{"n_layer": 10, "d_model": 128, "n_experts": 80, "experts_per_token": 2, "d_expert": 32, "d_shared_expert": 64, "activation": "swiglu", "moe_layers": [0, 1, 2, 3, 4, 5, 6, 7, 8, 9], "router_score": "softmax", "normalize_top_k": false, "routed_scale": 1.0, "balance_loss": 0.0132, "balance_bias": false, "router_cosine_scale": 10.0, "init_std_router": 0.0236, "lr_router": 0.000488, "n_head": 3, "n_kv_head": 1, "head_dim": 32, "vocab_size": 8192, "norm": "rmsnorm", "norm_place": "pre", "norm_eps": 1e-05, "positions": "rope", "rope_base": 10000.0, "rope_fraction": 1.0, "qk_norm": true, "attn_scale": 0.177, "tie_embeddings": false, "parallel_block": false, "init": "trunc", "init_std_qkv": 0.0462, "init_std_o": 0.0573, "init_std_up": 0.0661, "init_std_down": 0.0661, "optimizer": "soap_variant", "lr": 0.01, "weight_decay": 0.0, "lr_head": 0.0101, "warmup_steps": 55, "schedule": "wsd", "decay_fraction": 1.0, "decay_shape": "linear", "final_lr_fraction": 0.1, "batch_tokens": 65536, "seq_len": 256, "doc_mask": true, "train_tokens": 397800000, "steps": 6070, "dataset": "wikipedia_en"}
Below are experts of layer 2 (counted from 0) of a mixture-of-experts language model. Rows are named router (the router's row for the expert), gate (a neuron's input weights, with its number), up (a neuron's input weights, with its number) and show model dimensions 0-127. Each number is 500 + 50 x the weight over its row's rms, rounded and kept within 0 to 999. Numbers have three digits each.
Before each expert's rows: a language model's description of what the expert responds to. This comes from a sample of Wikipedia text that the model never trained on.

# expert 38
It responds to: Letter y pieces. Pieces containing the letter y inside words, like rh-y-me, Treat-y, rec-y-cling, ox-y-gen, plus capital initials like T, M, Sy.
router:492415457548467514545462559572529486512483533473517458501517510640514463487465527533479505496536492553512534593508566392442513441520412509468504556453508508495540486491424504479478383516541452542534479546472526423555516615455484509519494565532563506453451475563589450530508553525482551504486458593444524509408527431631479635548584510532587607482533412538513522460470451453493429500469
gate0:443499533444513482487464462627529520453529483488517409485415438513596530508521423406414488612503547432466506423438536518497517485574565434481531566532545521496526539496470472418556519451603392475491433517483514524467465532482457506537441483468515490587385550496464570497427509513507471552435490493474470501499572496482536498502513520547573523445410516461518584577558462529346538567474
up0:490517524440523513483501565442480575477458536592518474422480552492464480536493554596534549468565492610493448484557520485503497406489582545539541458516530446576501488420519445481509460582491503450464523520361449514451523516497496511466500519379434497519495578523503480546537433571523470473556472580460427593529454437529474565514407540576637550505551479522482460442426564504506487465376
gate1:580513433501559520454414475473502556501597463512468543484499508625500509521491459514512516553507591476484485475528492411519534563491465459531546522530573529543489557471365403528535492533523540407452506534493402522541577519484499423441449485492329502470538474546392474622427438479484478546512426501479509476567436475412527512491456447477556480553477576520493474433502425515442444530519
up1:520542529539488479440534489410511586419428508448508498487501452487393394445505564476565505529569475508454513458541524497471467440513468472458490479548451468512457564606453517463521480466528552506535515422408537602508500483589516539506489492510600560499470643473520520475570478524537561457507491624455611481522525482580483479449458560506576513558538574485579545429501545561608538517563
gate2:512555473454576494544479546534522448459482452605449492476446589575494499437498501491473468430684529481502513563519494495532535481488498470563464428474546507486470494460536465479454452469458463459558488457558574455436516472549438439522486449440494522508446581573515544479584589593508452519419426472493439488396392484526503442544428468537479466481377562502529523437520397581498468504509
up2:516640503542436479455458429487516466503496456528542557522443369505497542508525484478477467559514592505582463466448555456542424588478552537513517517392465504446490492583525528471489526510443417536396511419441578546461503465592518495557512539502543445499454507452426456438515626508536519484575501476514450461538458470617475530448525502589429450433530483593498427437527469514437482506489
gate3:428501438430452542576567484456469494552460502610517537487569493546477568495541428594500513457417637484589506512446585535437441462541415443467611490491566517601567577539492478481539473551580480492474582476453482479513549475513478461523454551525538462458422518478424505405438501564462495408520498524515454471448392484492513484578520554424492494473520477497537461568543560496458466452515
up3:507443461490471553443506586532448471451413557416545432536492494575391531472567507455389550469417474495485517465463542497488518440426492535429476463592420448524512409503465501545532536566530488522503546517469550500537416440503580486483422522539411508559500456505476470481530438407496562556567483514457548580523510473406538469480502558392522507555461430384554442474488470571444503436458
gate4:480483558443566457486475435526501468412522439483577538484481490522480594437603446555430516497506524504491407446452470532462561550542486392497428433443532508549527538493461450478518440497588473544431451438436453478634516454530401571530474502482471518504480573478436543467542563592553487485570430499541562500488394588550491538565558550477508463586500526460501578512443472469447528576518
up4:414425436515447478496464533555555492486541505476498458542463472564538566555545515543503450510521435486623465500531414572523527557580499432560575432614427418528511471589515441518456476431471484502427520452633521548498526426436550547524410469493410520517502505513469495529568504488523505599499525451565474560445534483467486441552535493531454567514580526583511523493451519552538558408415
gate5:512532499466486457573494501549533611457460534516431487471491486529427515579409538409465502522518461451457390414465441537503457507514523490453446527610483479570507514463405490532530468477534499500507601481529542505615528642471595458523574521547494489599566435455542485481459485505480512542486496455502500574591601532552415483471587500492448501477515476564572456463607474456527549534451
up5:586528483471488503551537521538482580527493548583552559526478545504562550488467505581484386397619519435576531458452478504464482546499487540420496505497517546441489503441399576497492501463509541579447479526586519514495469495496485403573453514582571498503456543554492503605509439433484479546537536467470541641503434439504492493526492534490543628576520496414528478417516580432551451493511
gate6:640548473450503444500552428541576538466503462482525469485449484501437428458481559472544527539459444390460521436616542483384493544575512507433569476521484562511488597446434510476476539521565502495541495479536519436486504504512426476548485587544532524544478491557554569489453437501433464488499635530472381527488465394490502602523527549383477488549532496418463472499509547533536463478489
up6:451479400588629498556493491471586458407583517496558503600432576471546521581530572500484513499498508520529458470556541518488486500565539511432552570491446578580540564532498495476522506475463539500554515471573526519475519547510477474448591549508476470505440490466467551466542618544476516440426521536464553482555533397457574487490477408542338569492481516508475399505548507547519444458515
gate7:516508557547429479437448561536466549524518493497407534553555484518599473530495464498418518530460594561402471560497571502479488520522534504407512506408541534424511439439448488520534498518578503485496500566531550500505596493462438544462460538475493473484489463595506546500433484530602460521454517450517583488589552423470482517496530449361520511538490428369455406512421468594437512532439
up7:548463443432413543510446469570444468549409499520425559447332471534544520448450425540493538525361478475488540538502496491522579497543476495466478490556482601519507521497537569451488481476480520561434494442551553547500584531548524573496540528531526414468451489590545507407523471522532478519452577485522522424569548421419464525489476490442521562569496486521461561529418436476524619525487
gate8:559442580530480473413559520376546509489449560422437531517492537505554584492521460392479494400449437548511458492475536447564418405586495463483457551469493530562496516507459526508493478579537534588483458574432566542495489498466484513566510425512432459434555531446467544549539553426536460571470419491547416468559442530512423494466459469512480530498446468524548479426482458521508563599394
up8:533626566520541484465438523431581539456460537461578466466557513488558561495487464503455514527554525511486444505416510471425467503542422471514471494471552538556472449541530504499479530515554546500587564482463402566449432617533537538384521530482564601487580468557504532463528427475508456526583460389509364491473530541571490480531519446542506502516544376563497581508468494521540432467498
gate9:522541547465475536506514499549536537457544524506500587521450435498370473547451453508518463467496472435521571431454586455438452458580480568608492472536430498467448453454561566587417488430517415490543539456526508509557504485477436395525491551528499456413553521534511578581492536570570483496496449519584499462451630597542465493546552577531480451448421505470533475395498497445524506509531
up9:519465515395491474507499418544417540498451592442551508476425456485484436436486453539576461521613505532524458529631481479534447458518599500576456519527502455518481548510530521530551494484539521465486450458508482511448551453520407448460479484462443528563476496475484492531505376524494424468451480617544483618542419512555518636470549460471551533437479493477474424537571488425472443577439
gate10:463504453452557484527522468602495493488576542547511463476419431525486615574524570530563514488515541554542529498536513434494530535484391486541556546448448546527560508484516566642571501492583500540494455473509425569473404536560527590497484472408501541523419478589537487539378442488455393539510543524576582542523459505521475436496507551459464509568511379478554451451501511483493496537497
up10:484566453477471518541444607482455403418463515423551492452461593452468555412443559471541506474473591589530470454605568464503603506549461447471554471534505489476504548418604505392515560453492481549529378515489405443464520471488524510518513511545559464516449500463481449499454483473498501483495530524442517516486527526487486481431494502403564513557425466476487459443640480548538429449574
gate11:449524538517479468471488510511486497484476460507480530569595555454534576462449586462461490483462566603480459378539481529423489529446507514509527516539500516447562502510511546520449446482480496442522598447495483534492417607533559531526526494365534504451479443583556529537475529388444500566472521519624543601484503505423379565476450550445455524579585544501429469473430513484557493566519
up11:638501485479460491624435479548470489502521515449423496452540514450465488441501485541444504477514440464524398455484602525540503511567490494565482585488583579479449524566493487565486503542499649480470449510544477429507480429421426470492517450524608526539477512556510433477526464498464428489514508488475487483413520441619562488546431497425507551423513543558581449503524576425506444479429
gate12:492481455510551483431516523431489594480443567443521504475463540505634469506592485523469445480502469483489497539432636541563453581504458478523451578461437498581481426478374534468586573452531412529508530561569496496521556468566462530530486534491427522449453396540500472526465495526442598482557550539571463490546510489478525462389522452443478486473561510448477481484467394395534531500486
up12:466505449407476504489541512374555580476447400494534464446644566445500508508524459466475520499522537485436562474573498503589465523658496443427454566432539454464421503571457489517606522382460475523451437487571502496492557502454532433440513551515528523486509535467481460515476452544541473481529521532522493500536508631479431481544482478489539484508520391483534500569490486475538485567395
gate13:421472490553542584500526521569330442488498492521464474577495477497579545445486518419384500512526440470414515519542447442478405469495506469527504448496409495510487485503569481453436458519511469431467435507496443468424454498453496506491490474500517555456447569554571540599561471484513577559523376514394487491404533584486468522542545438528460465514519571487402472501450543478408462533529
up13:503480480546475562471448500468508454520462473476484437601397424428442591496438588460461391479540471456487533533449545579515451534512509517479495442449538587534471442472514488484487475455529460400493543505442586401513458552504557474471415473500542568421462517447485496491504584525550549528425520492446496461620450452461490467455575521440505495613542512540431444427527563575384525520497
gate14:447459481495491541586561493602362550553542572512553579530411459528564488569525504434442421580473550601492493431483475401552430454577447372543506448567479482502547552484498478522510504516471516544521536523450498515570536561559553464549433557463565522497511467558541454471461469519565412525483544492470433538457479425473546517506498421537535430486436541484488524368509517522485529553507
up14:546478459448479490451531542471663368541528500465417480474511518543557555456416490439466519593492506370539428469564490462454444497481554460476502482528433472563496455521506511506545614538526486580487486449587500434494473499532482555507510427455525478469434535575520555555619527442537553516418456463526532534584477547556521500472455435480534430540458562496549575580499441580492508503498
gate15:413485455451516431509381485523535484557507570520474499486436497530551556456499471543526450538452630542458525466498566528428520470556431569593526528563368408464454573407489480507364497429456489561579454463565562504514480520520447447534437518437504493435564595496486483480425417499448482472490516512488457500457496510505551464494488570523470471424475466523512469451459573467450466401556
up15:459570495459553496480596531494491503384590495545470523420466495459500485586474440511482555499467429455555557448561443554461443545453479504463433464462452562523530556454561608501495494516563492502624579444554475453593552545523423563597449469538488495396600525447600527497517485503610500530504561470515478464492516527501468440432491529555579533518488558521495473396545463474530530547531
gate16:422476519551552481520447558501518533427491492520480539415477533498393505360483494526479411503581564375531498446423525549523496508462483431546434488476480441451546530479537478546417475461475495537514462510529443472492536491498496475530432548522449472457429466489556416491448442395436515475446440597575593525584526575602600480526517572544483566538491553490527487467544488511601501566451
up16:467493565508459490438505569505546530521480451490567543523465514500379473434539521530481531521498436529526527556509525475490399501513482443542541466504497548567462500513396530478535500417527604471480471555506513613439483457608528537561524635478568593415535582532466572432517553434625480466526521434533482468475481522478465508469550575515570474508522464468521520552552557471616556533386
gate17:609459375526449395473538559529487544482500473512537583518561617456518385449447448447486497486491511499543523530554599473351520521459415462460511485515546481488540528473453560482594510458551493419541491479520545561505487427483499485574561456485507538463453508528447541606462486528520416519501453552376519497437547492546421428533504460541482477433503487474490508457530553498506601448550
up17:533519480543507535482507455549401336530549510577535501422444508483531520575515449537484532596546415434461524532482551375442497511512466485525493495502500551418429599521509497465435506526563506470457510508495463498502476500568429458483439526510474538517476582354465461466453490483427494449459435486538564501531433391448441633509452556551455496466596551463483509520517545524510493591512
gate18:456550517553412427465467479555488449431509492546444475409500521540502563563431485483540420445487516547514407532439558432595551474539534589552526397487479532487556506456482480613507554466450501521482515525497412492467602447583521496529589430563572398483533526495518358444507458508501432477502422493557520569481486528604521519525556456413514484469443471559506493507537539460445491475450
up18:513509457430506471560544545529530531484481461550490541483563482500549505557634560450511505500517540631504368458599609545421514526503438535462391467524505504553451504470532559515566444445419499483415435497504459482429492502528541417478423504457518483605538521508489451521546498569479573506399581400551491562514504503434566456471484545543456476576453525521499469548527465496415444543483
gate19:438443510532409497497474474450464476474442507473507560420429526415491521480484410527555476516564529574501505494493436643514435383443512467497495431484528536478469498384494539426509456504582507485514520441467456550638466579427484455440515508531473485523447481469439529445473484619519551518451516420514418522456537487576567571507484451398573501532557540449508499443487481538527551523591
up19:521451526508502502395454406442530536500437594554562487493472434442453441491532499547549464449439481522545452552523525416480453475488533468455417441460479442417418474551454476443468482454509583546559442553427526528489495583517477500474541484549464564523481494484410466523545510414518538437470444494550447568398519484577383543463471525460476490505530555556394557538464610514505398553433
gate20:491533433450362564447508472575450463504477574531486451465532485446610535529524479590557563446499537399438495430454489559518434483509505550505515535423591572438552502386515477535527543522616486466494490525435463537604503547464527472398441550445474515476552441527480537468456506506470504539503476524497639477459457562448498542451543491567490489491474448514530506478474418486418547452595
up20:486432521416368505473628481552465418517517492473501474457582482500560589554501511548537546467564566464431396426462468567469508411540446479599462471495543496536522450434467442534484537452574533388497515530490528443502428563507487506435432442393451433407537436580522555508468487457482582494522496498482516517432574563445487466500551498568550494527531495480475464464538482542437441515530
gate21:527530505451522449592429546436560516578521484492541581551453466477432511504484490449490481495407505523510558539561477391499523534523492493473506547468411506473544456561533593425452503507512487534395407561556467500542443484549527464467521558616464395412423548552526513417546526499482526580524553519467523484540431583459471580504574465543550428491612499521513461523580452538557536479408
up21:494428593428496555495565484555639543450455535533476476462525459522418568493520516439462505528426489516599524576518580554488496500450455514452448536570548571495507626483565479562535502553501448442475515555437554474539456389486496459470479424478581502464554496513451473495558398556557482429524473475559553567508537484539516471478492538502400553444528424524494505520365442560447539476511
gate22:479563509479573564536495482503435544491480494491559558477501534611623521455413477566516506578505451561515455521685484533475486535502492488537458460448464516493470549486569421581448459604565512506513470519513507522500534478588497469475537542467526510473549535573521484487458541482509458494487549527494497546369537517539522456502539407584413499568501435524570579436492574584376509449468
up22:543454592472455458443506493503393565469509566516606468465515440467527555498483512593574606540482432545506485520466549495446481461608507489489453589473504468562473513505548456624516498552576549493513493418455544392503510414533430491508454455443537506468526478536560451481407523552521400377531454424493528558488468466509458467454564490503474546532514481514545542586436466457547580537438
gate23:534609464404539530539559432516426557429470484502556469485539489554537486542419512589522429488486500520450441492484511438470506455501445451533495436542413477516540465489445561476486538498583517556460468431521535637511504482483530486579429521559487442595407477454470544418550478514421491506484532490513514502391527475526466453545562456560473491488468595440444582482542479372374475459494
up23:456527487432565580490520463581546548454468475469515493443563517532604536449600456468473506576457469472541497507547516471474411503495509437448512427448548480572485599531564532455515450528468545574511438581449480540514419566463547474551441534489464524519461458574510508446571517417394508596518521525611518512541478484363518501527517524509567453491488391490479476439577479395459422509502
gate24:528516472525504468552568502501427478541456450551596449485432617509461533570463493469474526555470440482468509472599565492499444487565532461450503514597501534395445532556443468582484571529514448462520548606512487452456410518539398504577508443571507527530451481513453455507469522586452410503479610545507471425595470397503537500452397532572461491486577466535488504536546450430508496489459
up24:517560525535546515492551502443407532502455554555576424500531459546427474523471508582497416472581414548474586535561485461539409498495543496526500517562546555482553493486525601434463586582491564494455471530495510518424553547509467478449497557483527472505528527476463463455403484539465527554575590493601521429465525506421562534400451414424499490517460586501530528516526462448386510386457
gate25:509419555503438551438483517573454554492530519522491499440385522479450568500539548578470611497474451555470476496524576485508519579548450527522525457553465540536438392487451567532508423502512395481412428512569516490486456557553489566495515476463355555491473467569476445544478478489557511502500542515451569520456490434482545446442463520608501568551589528471409537513551443456386525489455
up25:441548465520437472490462430467510488539525463476497549466510450440494465483534467492460553475473365503435521545436538489401480555502525472480543596490478447475512479561477406492433518488490566568433513552577447579485475551501455533499495546406420488449520396527467452532546532449495523370547465547598497574404488557498508468507494541587441377518529478615437475573558519492512517588520
gate26:510488596562455475557449533459450512585523578538570489473505620585485461474506549554421559574499543570517479495411509497484468509498437555489530476472441515522569533463498426458502572574498538558497456451463526543453475500642486416514508588524586513362490500490484492500476578471506556512509492453466614539586384483524445494425558552509501515541492540522503439500499524546410580464476
up26:494506542440569491470435498421547519493535537508537435542455511484415492536565505526516578437421508485547454450553468561490556494541535528478574471534523530614431463466489449442395513526619490519463558495401468377497507497505414459464533468466451499517484475482464501544545518526486529508540397578536520467602437478514584420440609439422577543496476445559535537515428452559442519495420
gate27:571523497587439492589483518434494520561574492533562479534518496544524587515465510472440577523560543447512482476492488490563512488493469557461572457523450515481627523573484471522593470544591478508460559537551597523521521489507426524513549486497473556508523459530510441568477550425510370506387507430472437666552483446519442507477522451451508444546580574501570531527475417466455441526549
up27:560516599613410506461420443533472433499573576488519470494437455532486485526508496548475412447580499611497483545613487572518517393491520520531508423429507559496547492493479535517498452456485570529450488589543497440516578480544421513569504469396471544448453528465451429403467536496478432537403484453494466515471485528578437494409533549531511520533463467544427468485448501520556570488418
gate28:523533462514473500376461533474549490532438433465581518508531540600451553538521510455559509539545555457462484508501474499536450522496436506485608500372460493498514516430496350487607499441497548546524405491604538532433465477563583462555596540446435496439531500444488542514508445423595470547533545453493436571469503479524484565545576539521517482561557546457485516481471474600530496487580
up28:442414418483450478492524425467490452447539599534514416553538582514570472600438560432476476455604520436466419497591533441532511462504632503514558515464479516490538565448560507545398515564563479390524508473538460522547509504468457495456473484498433547602431552529471503492414528498520533528582431447499442539510378484431500483441490457562490561507521471492528567522476490552484473439502
gate29:524406531520496542482538492547431582470512574590473484545481524555561575504452434483530464534473542480467489502522447527419563539475521433478556658547510489527522507581540552582500580485452524507510534550479439491420541607491489386436497561466460580509540446491496472506427483524383571429465434464536490559535513551644557587480470543515505475493436479569489555497496494534563551508527
up29:437486472502543551429465450492545525528478511534488537550614450444495454459447558563442562491501581541443506567500533439465538452618445555460516581529426546500449460511479476570516507517446545565432499449460497518393568611487520465505447551404413456488500521371502503438453524532416563420518537407440458490461497510461490492509519462491447530442586525460503548485526639468458499533507
gate30:509555389493549491512422510520459523523421572524490485539514497478524499515459503440508523499489459573363484431588428416495561507663465531468468461446420513595508483483434440474530509475530575524481459583477509564522494447519549501476489498487561480522479426544450430544527514430409499484495545487488469506433442544524619572580588456410532501460387493473511497476498496572553480410516
up30:504433491433564498511558496503522357484522365465451427487540515506591501460448580462511462464553507511527409492440541472518484552536537611448505531476445486476571454487515528452504532624484367420539549492446442506486572592481572549414488511433431458487517458437578473492507546507497529487489458482593472542455480504493506579503518464439477416468494518525531536502501445467553619572473
gate31:471531507501570534471483456482494527557483437499530446421544479474581533502406505523486508516589469471406453463505591409486447491542517520576489514475424578573532392512409477481554487535494468547531520522491485498558541447450544485475424541515423545473473452592542514390444476479456563574506484611460527501444545460494534399423493348447521560555435472413575503492442526529486503554516
up31:461599596483511473526500514474455548488507474456466488607495450501487511512572618524530592576524459478473476491539436446483415480465514447440417573348500494546535477465480504487566420438397457459585465499552583382510489486484466504648465498471520530443561492502473533433500497514499514532413549595483509548515517473436436428457576445487503581512531494542544491505502509439450531525526